config.yaml
experts_per_token: 6
activation: "swiglu"
router_noise: 0.05
tie_embeddings: false
init_std_qkv: 0.0213
lr: 0.000722
warmup_steps: 589
final_lr_fraction: 0.0
doc_mask: true
steps: 7107
Below are experts of layer 5 (counted from 0) of a mixture-of-experts language model. Rows are named router (the router's row for the expert), gate (a neuron's input weights, with its number), up (a neuron's input weights, with its number), down (a neuron's output weights, with its number) and show model dimensions 288-335. Each number is 128 + 24 x the weight over its row's rms, rounded and kept within 0 to 255. Numbers have three digits each.
After each expert's rows: "comes after" lists some tokens at least twice as common just before its tokens as in all text. This comes from a sample of Wikipedia text that the model never trained on. Tokens count by the router's weight.

# expert 134
router:124142157132107087133166086174118154120072103106125110135185087118112124140161157151129098148133152100079160107143163136152125181116112138102125
gate0:155120158110135113110090120100114116124121139117127103108151133123139128143134118108186168139133165105114118140159142135142165134145158125132143
up0:148120143100138129119117113114133105173115141180129161130116101114076163134155133128131115155150113140130140112133127149177101096144119101118098
down0:139114130061106160124156114163130133155111123127126091105106106109164177121126114103103095120198139163109103102120151123097138148062110090117160
gate1:128124121140162144117153143155096146125096171149129121142149154117172081147122121116144172155171105103138109161134099129178102120133123135111141
up1:129109093090110165127140104153151095133133132111112101109147135140050162092141138154111131153103137134153146129129122134094145143137156111106103
down1:104103131145146120176109089113124143111138110100167110154132109082113156148130138130106150111112172126146120111110152107121143125125142083096113
gate2:122096123157155137134137129127106100146170111152159121102095134144103105134142125145103111154143090150174104162130100175115061075129119116140138
up2:096150063124141179120137161166197114094122116158148141133162170071153111121139114158115175121106147156167122142102132131096128104108128162123161
down2:098093108147157123128101143131127125120144123135161139130134109142091128167206079115134113105148136130116155133086144154110137152120163133146121
comes after: " (", "N", "C", "(", "A", "E"

# expert 127
router:129095154143075109067126088134168104119073113076158129141189125119110130140143164159153106155110129080103125108161127142126142160112106149098102
gate0:114110090137110135116136126132135126149119096087096145100117146115158114109153147129106081120099129104126087111143123152089122135130101109080131
up0:147165083138092130170140156115096127130134127163154162104090118129169134153140135110140155156137088140106098186136092119126133122157089127150105
down0:134167126130194124169168120092105128173113134104145123119081141117079117153158148121132106138106084125115120112197099142131116138068124133089080
gate1:085185095131151136169129144103133137122135135137109144137140147120122139137137116150170137123139139156153129120125083137161145124092136154117142
up1:124175143085157144123098132088133179103116126132128147172163147143131128139125159148157113113155152139140140131127119122137144130121164160080103
down1:118088142153118109142146102103084138147170152164135154137141035124140177149120114170116133113172090132132110110166135097112123153143131156137137
gate2:119145128139134124174144100110127115116086145150133150150104080085169120163138124129101118139090144116140093143173108114149122118139180109148139
up2:132152152130173111094129131111148139149121121131180145120120120154126172112098135103076092152143120138140141144086129097144138141157111155139169
down2:132135108181140107112155151109110128168144120103120167170129130117116121126159084146152097140124087156167095126064144130135125141178096168105145
comes after: " |", "'", "-", "|", " medal", "N"

# expert 200
router:094143148105108106123170061113140147120086104078129114140143110122147123128136148146140081137125134110103147116177159113183145140119129145090109
gate0:102112147115124108122103079135110156116101061146130070136088157146167126147155126122084125116165109115155140128152182122207111097123116145123133
up0:093151121139139112157129098103092173160156093128114063127077108114152103145153098136122142112182126132143157144131141144144123158139140121155126
down0:111133118136097161097118080079109145117127129160144125132151102124153128125144118129138157124156097134126159147113106108115142135147144152126113
gate1:085154122102116092141131134140158121157132093120109171121089128140140169150129086113183112148113145135123121151120131159109131115143153132099107
up1:112101154162118141051088118108148107083122157099141098103151108113127123097150169124078157162152150114108120117142141087114111148115122139133136
down1:107088137165132152117154145162148112172143178144158119133098145105108120131138130090161147122115132121130136104145133130155160146098156136134096
gate2:157137088163122119122130134120178112157113110106145172130081126104107145155160097128067132172134155125080122127194149163114135105138100150125102
up2:146159122147129159145102105082139145136117078126140189099113128105104109137130110145120152163098113130140098112164114176169124124133112112125094
down2:149101124157134148122131160101130158139125161090108125143144098088138147132159136098137109148122127105117119102111184172146137126149143160091095
comes after: "\n", "==", "===", " ==", " ===", " also"

# expert 232
router:108112137144105094100152083153130151143118122083147092160157110132107133141164150135140120128128132114084128109117167143149158170111127160115103
gate0:142120151103102138152194157135165141142117127135137096141148150113137115103171130113119119110105067138128139119149091114134150145116134140124132
up0:109105101115110088164127129151111140157144140135114117136135159096158106149123108141147151132140165155187139158131139140090149145072156116111136
down0:128146098117120132115110131144132191108147157090160117121150119095125119127175126154095123141172138140114065143092126138113154132130195109153140
gate1:136141170134130115133156152143121133134121099105117074127110125189151125106125159153137142096103134108112152093130105104133095113148133154107110
up1:121139110147178159122157146101115092122140124157104128155105116114124135115123092147090162151091145128107151154119122168118133158155140141097140
down1:108155146161125194104110124116194146125108163161141142073118101110117102112096128173157136130095139129142128154131107181104114090157151146143162
gate2:152106124111143107145128111149121147133115132133143106135133094118100164139198117162137103109127112112115151110122163112120135136113082107137138
up2:162133085118164144135098133113136169163130126142109168135068112153149165090086136142108110103158150150092137117146133146108153156129125142104135
down2:138104104140102169154112154110159107092088114115098125129121116170119112138111128152141160135079097155150155139165096082160086098147150140057116
comes after: " and", " of", " a", " with", "ing", " new"

# expert 109
router:097093142118103108101148094156138144140077088081165098141133116141118142143161145114133094126108101096116134131138144134128143175106122146066120
gate0:128165129153155117143142127116138113174134129122141164124119121115158182111144131127141134097112158126112144123188166165130104135118134154125118
up0:119137128128142136114118101135134080120111116130121149109158099090140096137093132143149109132172132166115102125158106132097118145138114103159118
down0:111145097107125159147098123152148190091150115099122115115157106134143099119098131141115139129148122132145099110168116118099141172142094122155121
gate1:098145102134149127156127119128106129065138106136147099103170098114154132129138116137122141125108102187115094137131105160122181158151106109101129
up1:110147129138132142144143142145092175135133121132118115149123094122115154078141136165136160159132139153123119105102096148107179148093130126127148
down1:142129143148147129146123153136111147131172141125120128111115120124139118104164119126115122168097090132173128144120139150116121097110161101124123
gate2:118167147138112128134176125091117143108110115124152177123156138161177112125124136165144175148101112159131112139123117164124147063092142119111131
up2:113141102119149137103161138134149088142111113110114104166115052134110114161119149128140138090153107124139136113105140123160118089127136103157149
down2:131152135102123123143135142128143158109147127137148161158088107159126110119103145152091088174121118107109155131141136168145118113150131131152157
comes after: "\n", ".", " It", " States", " He", "idae"

# expert 240
router:115109147111108107093153118149129142134107120083167093148170107118138168146198145148132138118139135114104150104143161149141159155103118144097114
gate0:164113100147129105115111118134129129155148148120134112143172142150158104162074127148132146140135120155113105119169106107110132173117100142152076
up0:118090123107118113133164108089102093179107127122154131132114140125119118157107139083159117153129137090140144143128174102175145133138140167091148
down0:102117117152126138122144141081119129136124152095148086134105107096102142119127099131132139142111126143153105169109178081133148138098081110140161
gate1:092090122139074131116145133132129102103132115140135126134149145174096093071136155121182099081135156118113094101167104136141098139154113135103116
up1:147104123180111114087130106163102140124136103096098156152175139116184104122149137064136097119155124115159121126111111134144138131163119126121154
down1:133131136091120137083122117163103143115118099069159122112148106117136110157114145120134138121132118061107123137133175131143155117148170069109150
gate2:147108077136127125124189146136120083193106107135136116134112141184082114107172119131128125126171118130133158162108147161128195115135130104145095
up2:126083148125114129112125123147145176104117142130090122119140127149162122161123141133092134126167102072134145154113150105110124156113096118109147
down2:105136112118080128138147143143110142108102123151170159086124096113152099137141136161122118144132056160123122185102166151115116126140139181117158
comes after: " the", " of", ",", "-", ":", " and"

# expert 185
router:086128144127095111115168102150133120118103088086154114140157102134123142152149152155151123128120130112098144105156152151136145149127113144104116
gate0:128103106165123143126081171150100108141121135112138125102092131124137104155139118098109118116129098159159187089148165119121141143113104109142110
up0:121146093132138111149142114116141138146118128153149137105166121120114141151160128152126151133141111105130125135135169172138111103142170143131086
down0:149152089104114142118131096074120089141146144192134116131122087088088129109150211057116123140148110106111155095125112093084106102106107132113110
gate1:103126147129145144079138139109129158112121131115200111076169138118155137147144139122160129112153155114041101114140112127148156142111154145119119
up1:126124115133136075107152112140133179144124134131118152106155165105129121157098130142096110147137119138110115117170124120136126115139118105129130
down1:110130145114137144109093110127122088120147130143110160170157131159135144112138105083140141119167101169088132131130141108155152175117100138144129
gate2:174122098128131130143150107157114139140131131096101173150087136164149133157154122104104114139185135119124119143150162110123165110108145152140094
up2:141170145127113117114083139134107129121121160126141092083138164136145137127116160120150098115104114111089162137142131105131120123101156108141120
down2:142132151159133116089159106160137122183139128152155147122139147144121104132140093156102175151079133164159130115142145099142144145118131133193131
comes after: " the", " for", " New", " of", " World", " with"

# expert 141
router:101131146114104128092169117148155157116083127085166100137153100156108157148150136141110126142156124115101159099110186132152126146121124152091094
gate0:106141100156157111147120111133137104112096126124149099130115132144121097155137132110152130101123143148129118131136117104146138118117166151135136
up0:163141171145128146169163140097161172089148127148068181111126137139160143131128135081145126138083132188120101078114114138145074121086097115163103
down0:177125103167143148129086135149106133142180153082152126135111125136114156135160138098131139124106116124131118134154090163136111088096140150129156
gate1:097140097171101096135124112137102145163146111116074124102143165097153082117146120162101125102133094135103085139167150137108151166118146122131145
up1:110151135119130107136098131148148151135147178131119097101126136158162118144086130141133111128132138113129158137129145086078158115119107134119136
down1:134113122138152135110127125138095149115154169153184106137136125149161126096127147068137146139144138152176145160092087145128140143146090132116110
gate2:140144098150122129137129141144164117103111129130146141124135140105136107107121122156135149108142100153136159145134089176144069128083177077164144
up2:138128105144153138138143120117135134124102174140102109104133137133079134161152124101124078123119149096102100103147120103108144110156116113148150
down2:168104124129123124135153136148140130134141107148084113116083145135198120130098070132104130128107104131140153144096106120126118113073126092165113
comes after: ":", "-", " ", " of", " and", " a"

# expert 213
router:128086136118093126083128086130112145122087112101157125119180095129152121137130152115133128143126139085103139127159163118182151192107105148080113
gate0:160141172119093146099150107095151109169108107123127142130098141113131140131127117117088146120162164123117095141129161147151150163121140154097087
up0:167097174128126100144115126114102117140126099128113115137090128119145115124123132123174102223153171108148163122173124086125121136158119108104102
down0:116157126101103116125132138093169147108134152206144125126122130143148160136156178146165168132125102118131152128122160129094123141115149143125128
gate1:093142153173142116113123108128110147132157172126128101142110113167144147132112160112117085118085105118097117139158154159132078119104118145124115
up1:104101167069056136123121131129124127123118109158177120119114154109106082093134159160117151152166123126128114112186127093138176188128087146075136
down1:099138121156096130098159100128121148137097138135128105172121102142075140118121162118141158126153101146077139129145138118125100144108183145086082
gate2:125124141132096127095097134123115114125121116127155117095182117118130081133141106137173140169116113152125156124163111120165148091147119143077116
up2:124128119089087142158129128098128188117112131120117131129092099116105108107121155130084153148160138104156109134126120164066156180137102107085115
down2:147152174131118167120144133128146099088159135126152124160116095103165143138102123180140147154137111155106100125134140113150150143147137134107149
comes after: " in", " of", ",", " Location", ":", " Country"

# expert 13
router:125100158159096109082160107158137121134052103106168124163150111120132139146132150144120099149139120081110139126131162129174145155109088174098130
gate0:082103079153123113064129123095094163106129150127132140142121152139111129131144177128161117153175130086138105155141119147163126102164138056144150
up0:107096088130113149104115120116148174091120105126137108156101178146125157112136114144107119153143136102148132169115142115158120122128186091155178
down0:112122132121139170117120112102148143130114142174100104144095129101113154133167106122146133143132116117116112136136120156163141127130117178151107
gate1:110188106113119113138147127070084101121150108128156114159123124146168121159113146130101112126113162120104098135107141138100161149146117142155151
up1:182097154125130126145079141157143145146112124138110132132112127159088163111110118127125087135093089144137143118132127146112109149081116101104139
down1:174123150115122119167147142110168162123073133132145106089159152124137151185165116109131153129147118131120107173088115079110175189106146118129102
gate2:132151093109093114099141157128149144130101141121147156158110139128172132104169120128140135092152141116145084105133129127137119106163147162160146
up2:156143116139148150130119142159111151146112067146146104152147103112083099151118156157106150182131128152131132132119099135127135145126115106096132
down2:112110111109125106121137051139129158134196127168124117105155108183134072132152102115129105142164108153095119149138140170179112134146159147155148
comes after: ",", "s", " ft", " m", " mi", ")"

# expert 196
router:096118134117069119110156065184151140148081087089120108151147099135101158147162139146113097145130129084090150106154137115174121165118114170101125
gate0:145113124127130161130108126100181132145126116121124143124088150115114154104184101131120127114144121115146115119123128099178110115130156162104118
up0:137130091173138174088106109158161130103142115119116157139137134130132093160197146163122125140145079068138096155106116180125143119085126143126095
down0:136121092143114104087106130135128075074161143114085148155100094112123135118134106159106122132171130112159106137144139177110126080143130134136108
gate1:146144128117137104106143110147122141090094103094130136147165148105114117150132119190112101120103153086119142109105150141135118121149140120102134
up1:124146138122157138150118099147133119114128118140115124149117134118149089149130095150103174131123160128114134122156105186194124106137124143123106
down1:184104136130129128185115131127152114146171083109107141131112149149131108109119135173064131124126117108136079134083118128137150105131146175198169
gate2:082120136134108109106124119137137108074150102154109121137156101128142130171152162101163133157178113111114123118153136129142140074095141112159156
up2:091120124115105114139135162155097131114100154126106130123105130096137150125074166127120107150156146152109091116169122103172130120147178124115130
down2:153112175105133133126152139134097177125125127183101134138097117142127107143130113137137110170160140121088096138126077133122124143149120108154143
comes after: "\n", "\"", ")", " mi", "^{2}", " Decision"

# expert 89
router:111084120129105113099151090156160124109104101084163116156150106141079122139165159141120096139118126106107140091135161107165123173103109154089113
gate0:138093106135114143078122152145140098162133134135140122085108176152146111147159116108102118129154142091128143133120085189108160139146127115119117
up0:114111124101114119115088135129123145129107132097139136151131123129154093126120127128188127080149115122138191148121143093125130155156162160137155
down0:104129158101105148123163105169125119125143154137130101154138160123151145119202077137124109140160165143063129118101126079120107175116120087115127
gate1:109116116146133111147126102105124111136095096107132113142143078103149129134120165121138117146133118070113133109138177108112147162112140145110133
up1:107093101098109141073131124184145132118117125127116147139130140194144139154152114115132090118129148131143130127143139182116132155122100138116161
down1:157160120163164102103161079157111124115177105053118122121127117156157116124152134106132136107161140122156121099116162173113123130124121106148149
gate2:139144163128126070106155100158110118120089149121129109122132062129126128146145144112122129132107091122134128160140136071103127155083104140094121
up2:130134117104137102106154135132148164170131113141148173148136128180169144142146138135091153136059086112133141093087131127164182143119117156134148
down2:144158085171163169131090180118151137091145109142127102087129132141141137136109125083110162138159108097136115141147126142147119115130150091116148
comes after: ",", " and", " or", " who", " are", " two"

# expert 117
router:082134125115094116101149074130169142140091083064153123144137101143126124146163152134152120157134147115107153090138124126157135141107134154095102
gate6:114159102122129144148134106103142167103107139090133097181127118129178103097145160104114129109104147130115107159148134140110083119072177127126133
up6:138155080118111138129125094165076128124146062106113131125124145116155105122127135091148170174153159137129131148141090095114137109111123118142140
down6:144115169122149136137132113152125113095135112167101086121189132098146112128137123101145159151139133090126087124135136125131118140127166110132109
gate7:144088127129072157138140145152115072105131089160136152141103142182125143155120125120164093145131127152174178126126101139120129108137113095152127
up7:096119107106154184118103115109081086131123126129136161118114118118168125121147127115138170155114085135142116159153106125121153115136143111118178
down7:122137108129115120137090140087148112143139102134119176144154131083157137124120137138142054132143136108113166127132126125095153143157111131107133
gate8:153158131115119072104126151140175132112138124188145112181123189131107125123115082156161123111121130138106186137135164148118135128133080149168107
up8:131164149085131120122136100147152129114145070144121116141095128138102103134127083116165135143105145141095200120117116129150105123122117149112133
down8:134123134145141144118096134154116192119105104092115117124112130126109136113118095093166101132140099119140118079145163112154097159150135182111128
comes after: " |", ":", "|", " on", ";", " /"

# expert 34
router:119117144128107108096156097167149120145090103086157111145157114124126129151161155137149090113138116110107164084150147127162134161115133162107104
gate0:069113166124110100124145130152095144120083099091131119146114129170108150175108175132100076142122104121103151136114142128130159136118111162135128
up0:080102181178116122116139119136105110138117149125109118166127145107122107126106132149152135123120088146159138109200087153170086096118095115135159
down0:128119134141137109160143095111155162133143140119116125096121147165142123141108120122104095135141167157132111111117132145101138105108161105139142
gate1:106098161148101160113130089157110150122103127094142088171184110171132136142128157102152077151138144117134143146128151134123159141121097118107140
up1:086151155094155157131175151115096154113107143135110158159129137124160092114135105148104189126160109103188117149122094122151106138106086125139100
down1:127136076124139098136153115124123141134145117122120171102127149147101153111105105127165078151104115123130121117113130146105186096096117150118111
gate2:143097150123124103119091094145091179134100119097162079112146098104163148153158138102118117110128129101148162093111171097170104138110119142122143
up2:128164105150125153113112167136134154134143118097126139090103112113140136128106097107135102146143127120120165146145108088100161069154151111154130
down2:111104129136103131120115119184117123096098147127100126144133106110129137128136154088111137137156076138067104116147137141154110149185137125142120
comes after: " is", " was", " are", " a", " were", " be"

# expert 83
router:116090158133117101105159105163155143151085121117150120154138118155098125142170139155145135141126106096118132095121147116151128147101115156085131
gate0:140136096128166092112149117118105112154115137113125170124137152109141110146122144113146147115133129141097144160105134095122166144075107150112141
up0:112171095183142137133122095108129145074141137124091110119161151100156115108132142149103137139146127131132113121170187102101168171094119113135147
down0:097136136118165116166101108146106147141125159158168110150115116140136124083138107128135127105136119098092063112138140112104138112127153189137146
gate1:133163123162107117117177116136119102107138106157137145133104147113086131114121148165111118157147151146149168151145129137157125148116141143124138
up1:107107135155140164104099138171146098152159142109120132134174139128136168113111149132100110104136136140078110155124110110094130127135078105122106
down1:119106116137143056111154108145145160092139112118150204177141106155132122160119140098079136086107164112135115135106120138100166114148137163130094
gate2:132176105169117119130126121100125142130142127125147108123097129107129142126167109124172114138151134094109128109150110087133151129127145127145123
up2:147117126073129133138127136137109114140121118142119121117096141151120150083139114100139090153152109110159094159136097122144120123112128129134118
down2:130131144164102108103124106160119132095125146133152109145115090119110170178161127064095099153127099152073127128147070079105105116135152152112144
comes after: "\n", " ", " –", "'", " Primary", " backing"

# expert 40
router:115104167128093100095132091171139156127106102055182085168138131135133152128140129145136106155156126131113162071150146107120147162113137129090092
gate0:100106161104153182079134165141147145124125134143160126133118147133112157117130124116153109118131143137125159115129161150129152122126103151128089
up0:153038113135107143141129133112132140124124119088096146172130142114121149099096153113158107153111155142153140089108140137113143107146116139124094
down0:147120127183145168098139124132100100121134135116077155114129134147113125125111200092130128118182092118102076086128154121095128110106097121096098
gate1:109123174125150165125112100089112115097084093112127146120136141141089093171109112145143143090123154126150109131172127154137153097115129137081096
up1:119120163150123163128150157095138082151134110157119174128130144130071114110100109117123137094135138115179091108117081112118088150154177117139102
down1:137113121152112144121106163167176116083123112130115108126140155110078128128111125077128119134118103156094139076134152149142113142176135105043132
gate2:143101145121137112137135094117109127135129123150117131109168097146122091137108111150102145141082134118079088104128104182078157087075101130125120
up2:138137126140099114106138135131144160135089146092151131167090119161097189148156145117101113144129122149148122154113125102159094161141143127124117
down2:178126128217138108118115097150149122123140134158100118115146153143147124109145130104143106112150146117138146090122144116116121136135154152093104
comes after: " |", " La", "|", " de", " Le", " la"

# expert 152
router:080113149096106124117132124129124136111077096060168121150128110152126157123141159125132113155151149105109162099137129136148143138117142169100121
gate0:181151083139065131155127146097099142138128099079141107123135193133133118105151120104153157162096127130160117070100084162139199102145154123100123
up0:134095131129147105115085101142117116153138101089123132141097092124153147120143110130127101095128140093126145158113143147146128146116084124125112
down0:130147143125155144099181145138093149123093150118137164110098166148122149132140151145119110143094106146098120081129152081126112136108130114151166
gate1:150130112162164128134140144113141125131120160112128137125102169168096136143142152154134099125147125093157168176142142129143153128142142134094077
up1:096110128084135160156107119134128127108124109102116138130137129103127106120124109153147148130095109131153156125184139120094110143116143131107128
down1:147129152123145126130095159122161123073138175138113141123136102103112087154130119138102150149149129108130117124166108133135103175163166156096137
gate2:138141138121130144154112138134117147165107105124138111127098089118082106145145153167103121129174120071162136113107112163154118137145098134118122
up2:185147144131098153158143115103156149140137083138145129102122108119148161117109152191142131114106112124094169128111085067129160173132125138105154
down2:174126162074148112170077140112132144118140123153136113152088154105155147127139128146107144108111170130132158138116133152158143143124118158115135
comes after: " in", " on", " of", " the", " to", " from"

# expert 188
router:138095152128102128110152112178173127128087120088149112149131118141097157135165153147150108119133139097083127123127140118136132175138130155112090
gate0:120122125120125145100127146118099097131140108135112107121132120103160092130130094055167152132118151129132092072127093183099114149129096093111120
up0:121123146098137119127117135101151143156111173166123146124116153153120113116089125152135151099177110106097122106093141123167156172141108162119108
down0:142124129090086139151115140114120152093124112183152090114154134110097137106149141131145157152136153142108128136103114112147163141126148114126104
gate1:149155088116082144155118128100146110102102124114125121163118104165111115131110112107136138137135139103154112095101109121112152119144147099148122
up1:102130160154145098098065120174090144189155143117117115126097114125126115103125148164098119092087108128126129128130168110123103137115132165141123
down1:142168113119105139181131151141119144151091116095114125143106122120093072132108138134145139092109128132137104125143153104119144146154141143114129
gate2:105113141128100095133150105105102128126111138127173091152128154122143122154158129121135103151105129064151164156105140121148122143135100171106130
up2:169098133098115094120166101117179110111143105156178099136110079095094114117136118167173118118150122133138160123086126154139106085146130136103099
down2:105119137145111118150143165107111151164102101153148139095155170112081116153121133126145162158148138159156212128106093122177125149110110156113138
comes after: "-", "|", " and", " the", ",", "'"

# expert 111
router:099105117146095128109151108156145145135077090085135133131171128146124139117149139160132110151129134097104163106149123138154146140110126140098119
gate0:102128104130163143164181135127098141145094118136115123146115151179129119114107149114092125124072105140135067146130152136149186127086150161141118
up0:177113134144099139098121108090169123129152098136141142150113110117131160142127099138136134140145147123107177131100121125089102112143120124127127
down0:116145106069119120125133131164136091147168131176117109115107126114105155174135163142127134122126134149101116107116140154142152108126159115147129
gate1:129110123163098097124133078107104130200132159136112083159100106103151140101117129145109146135115124124094108117147122132128121112131115109140089
up1:127127156117132123121089107158140100093124089113158147128154077145116109154151134116135101129114120070092169118101135147141064120150132143129146
down1:125120097155106106128129131129114131121085160070156154155146124116108143133099144097109133153114145069160122143126118161134166131103111094105128
gate2:132140149099117093113086118173129104115170122135118098131170143145068165107139114123144122122128125117152097124148106107180076142118124127142097
up2:113128147118129142112104146164104172091124144103127102147143130094139120114142118095138096138118132133145099137150174119154112164121144123152148
down2:128099115114073090151081112128175150134138148124134125116143161121088135089140133143100111088133150158145152093098141142155142107123153120121165
comes after: " is", " as", " in", " was", ",", " of"

# expert 227
router:136104085138119096108141118183141122148105119080157092138165105177102149158155129152114127125142152103141161105138152156142156135106093163106110
gate0:128093108119107110124127142160124195135093154110094134131149119141165137134117095132116101134145094156130075132150114085143132109105133134087100
up0:118108122154159132056112099129154055104134132157173120120105127137107089128123151121124144142127151136116140129132139142139117124125096164105123
down0:147130123155090100129136115135139138116150123141129155097138154141077117104125154115131160152112161157110136104134135118103135132115123153139127
gate1:158117120147127145134135090142134115111124127131129135119120127106104120138095155101112136097123128127132116153152091194086128099143128169077112
up1:076142159133103121134145141126130175160127141131120127098209112168134066150099175161124088133130133118123144131128101113171096159138153078129178
down1:103121104124131119165092125150132126128137108098168148117118131112184123163133122091120136148152140157147127179112153120124126150133083144084120
gate2:174115133113123144135101137112146143074128137119128134190153147127099142144144142081144123106147114159117142165133141153127110105096114114135153
up2:161102135125144132134137157100129090125104154136122150147121131136105204132105135045132129141138138155146119124117089108140092077111147150125133
down2:120083161097136104176123152151147155132115114098149127112127150118097139167168131065115116124169115116172150119155143136129097111127153149130182
comes after: "-", " \"", " a", "==", " ", " ("

# expert 63
router:083105135116095117112150099133135120141113096072144111137157114113125145132161159153132118139133132088099156105150152150155137158112141154109113
gate0:087138112122134094131098126116094132149132116119119164134122107136154124129150135143128144116110149135133124138127111112122156162169075153159090
up0:151160133154140174101136117118145146177103113138152097115143141142108102135100163103134125150120081103165108108116085109141130118117104135116125
down0:100136150147114125100111132117126121151119151127089095135127148162151119107114145090113095161125148118127146141156131130118148107109120093106109
gate1:125139173115140136116134100134172107122143121158110106155068124153107119144148067072110148134132101105145119178127144088142150120103124127146143
up1:153063124123176126160118124151071108144099094124125148147111109119127143143128142101133134112138142121141137144130130086142131115129104128133151
down1:139161155134108150143085096136127132120138109073103170114138162101107086086099134107143117149141142105113150105171168134140092134153109101122174
gate2:156136126076140124126154122112140107089112150113141155092121127063106117067099146117125151159137162147156094189128154132125124140106120149122122
up2:105155118089124131124161130100130108109107139113105173140114083142141122140128119143101154155112132125144147136108156113112097104136120164088156
down2:100115123116115172103122128137107139146111147146100137102130087129122091100139080161153142124169114127123114149121120117100140109108143102111144
comes after: " the", " of", " at", " by", " to", " from"

# expert 8
router:117122159124072124092165101147129121139076108072134125169123106144138145142161151128124114158146136105120126132136154129128138157109127147112101
gate0:137122083152126091158171103144127108119158115121147121129108114126139108114084091087109105096151154141130158107105160121137122105131120143132100
up0:186118164119160114118125124135124104146121134169119127121114102115118131138107094140131120170095163150140175101075143126145104120112112147146164
down0:150135095175093180152118156164118072120158147089119183151153128136150143087129119161132137131117127116108108113137099100128113138133143111099130
gate1:149153111170142136100159109125141100152114121135117155176165125118123088109155126127157173129135099128145103094121109110125148090125168136157115
up1:118165139131154164126127117135123119108123156135111147134130151191145126123120139121148126086131129138129117145132096111130152132110178106159143
down1:128146138155154130087113116156106112127145088133171142101066108187113181122107144122088076131151154140108125105168108123121146127162111119149117
gate2:118171116132134149116053120108101129132125109119115157111135101125112165115112090107157140127156123161139129119171115145161139099149129102161067
up2:165131079140100121113167127114204115133094114148120163147148150106156133138141188185103146152124151125100095126123110092114139111104079120147105
down2:102101131145142167140154139122128116096158132122109091126125130102092087128165135128200141133135066129187129136152165137121109101140166114087185
comes after: ".", ".\"", ").", ")", "\".", ";"

# expert 112
router:097110121133108121096162090160166114154085091054143124156140112145140161123179123135156109123130118099093155124150135125137141142129112153103107
gate0:105136101122143182162148142128168114055132134168124132122120138146116138086064157119127152113150158133105144143120155120123165124102080135144112
up0:125116141125187090146105110136108134110119136143145125083130109134101114141103140114041111126131093111122111131140096135123161120106113149129122
down0:172098105100162143119142138107177122175136141115102100140113155137128139138155071120185120168129152147137097155117133145149138103172125087062143
gate1:115121131136076124140134146127116109183122093141120108100098075146114174134091085188139080120191167103117142123165120098146142137096103174108035
up1:124165175100111117143136099161138128093095154111118083135143127126124099129152144102148167106126127107112130091126150122135084130119150125146175
down1:157114155157112107123133113146142163099149146130142116083077132117145125147127154132121137116121168102118111134128161119118138087129152114117113
gate2:149138109125121144125101126150145148139142148129124138112144177123124135173084114125159085108124144092134113126141068091143121139128155142114140
up2:098140136168121149152115186116111150126101127154118090130157133168165112126131156088102113131127106105108169134126148161133171114113171152171132
down2:117151130144074115097096140122117092101118138131115118113133140191131137146102107143146132115138132128105135126104147129158126100153136130147111
comes after: " a", " and", " the", " with", " for", " of"

# expert 102
router:113087147143096091100152096144159126142097113110170094160131133169120129128158133136149100108119130103089148090139141136132139136094118156088106
gate0:141101144142151128094136120125086123137121119120111135155112153132174133154139120148171151112107141121153103101167132127121118128102133119111144
up0:153126122125142130116133150117134141127100126136128134107154107153140156150100108098121155143124118113095130126143136154166128128120088128170139
down0:116168098120150114137096118182116119111109107138096139118141119151071126156094155149090139136112085129108163141147145154156141112133135127160178
gate1:128121147105110148140119127140105108104127097123166115097120125129129123120173125136139141168099056110102124106124097114117119120089128125111101
up1:132149108084120081100158133109194143106142142115120164163146137108143103106122131129138095085173199115183147146167141124139138159131133156115157
down1:134117119103093124110137136148143143121098112062119148111111164114111133142176125138123112091141122113078142070136094139135112130117154167105117
gate2:119151120142116112115125136118075092155120114117151131128127140121110096171142149168117113135109142132122130085130164131151203172125155127107124
up2:124109090142131130100156157127152099098135102105143153114151127098097143127129132128125110072155137159134131144146123092125121153094122146141139
down2:138156115164165118118114135138152147152069095147170096137132126120104129101173120149065108129160088175144139128124122090105146115116132109128177
comes after: "\n", "-", " ", "    ", "\"", " MF"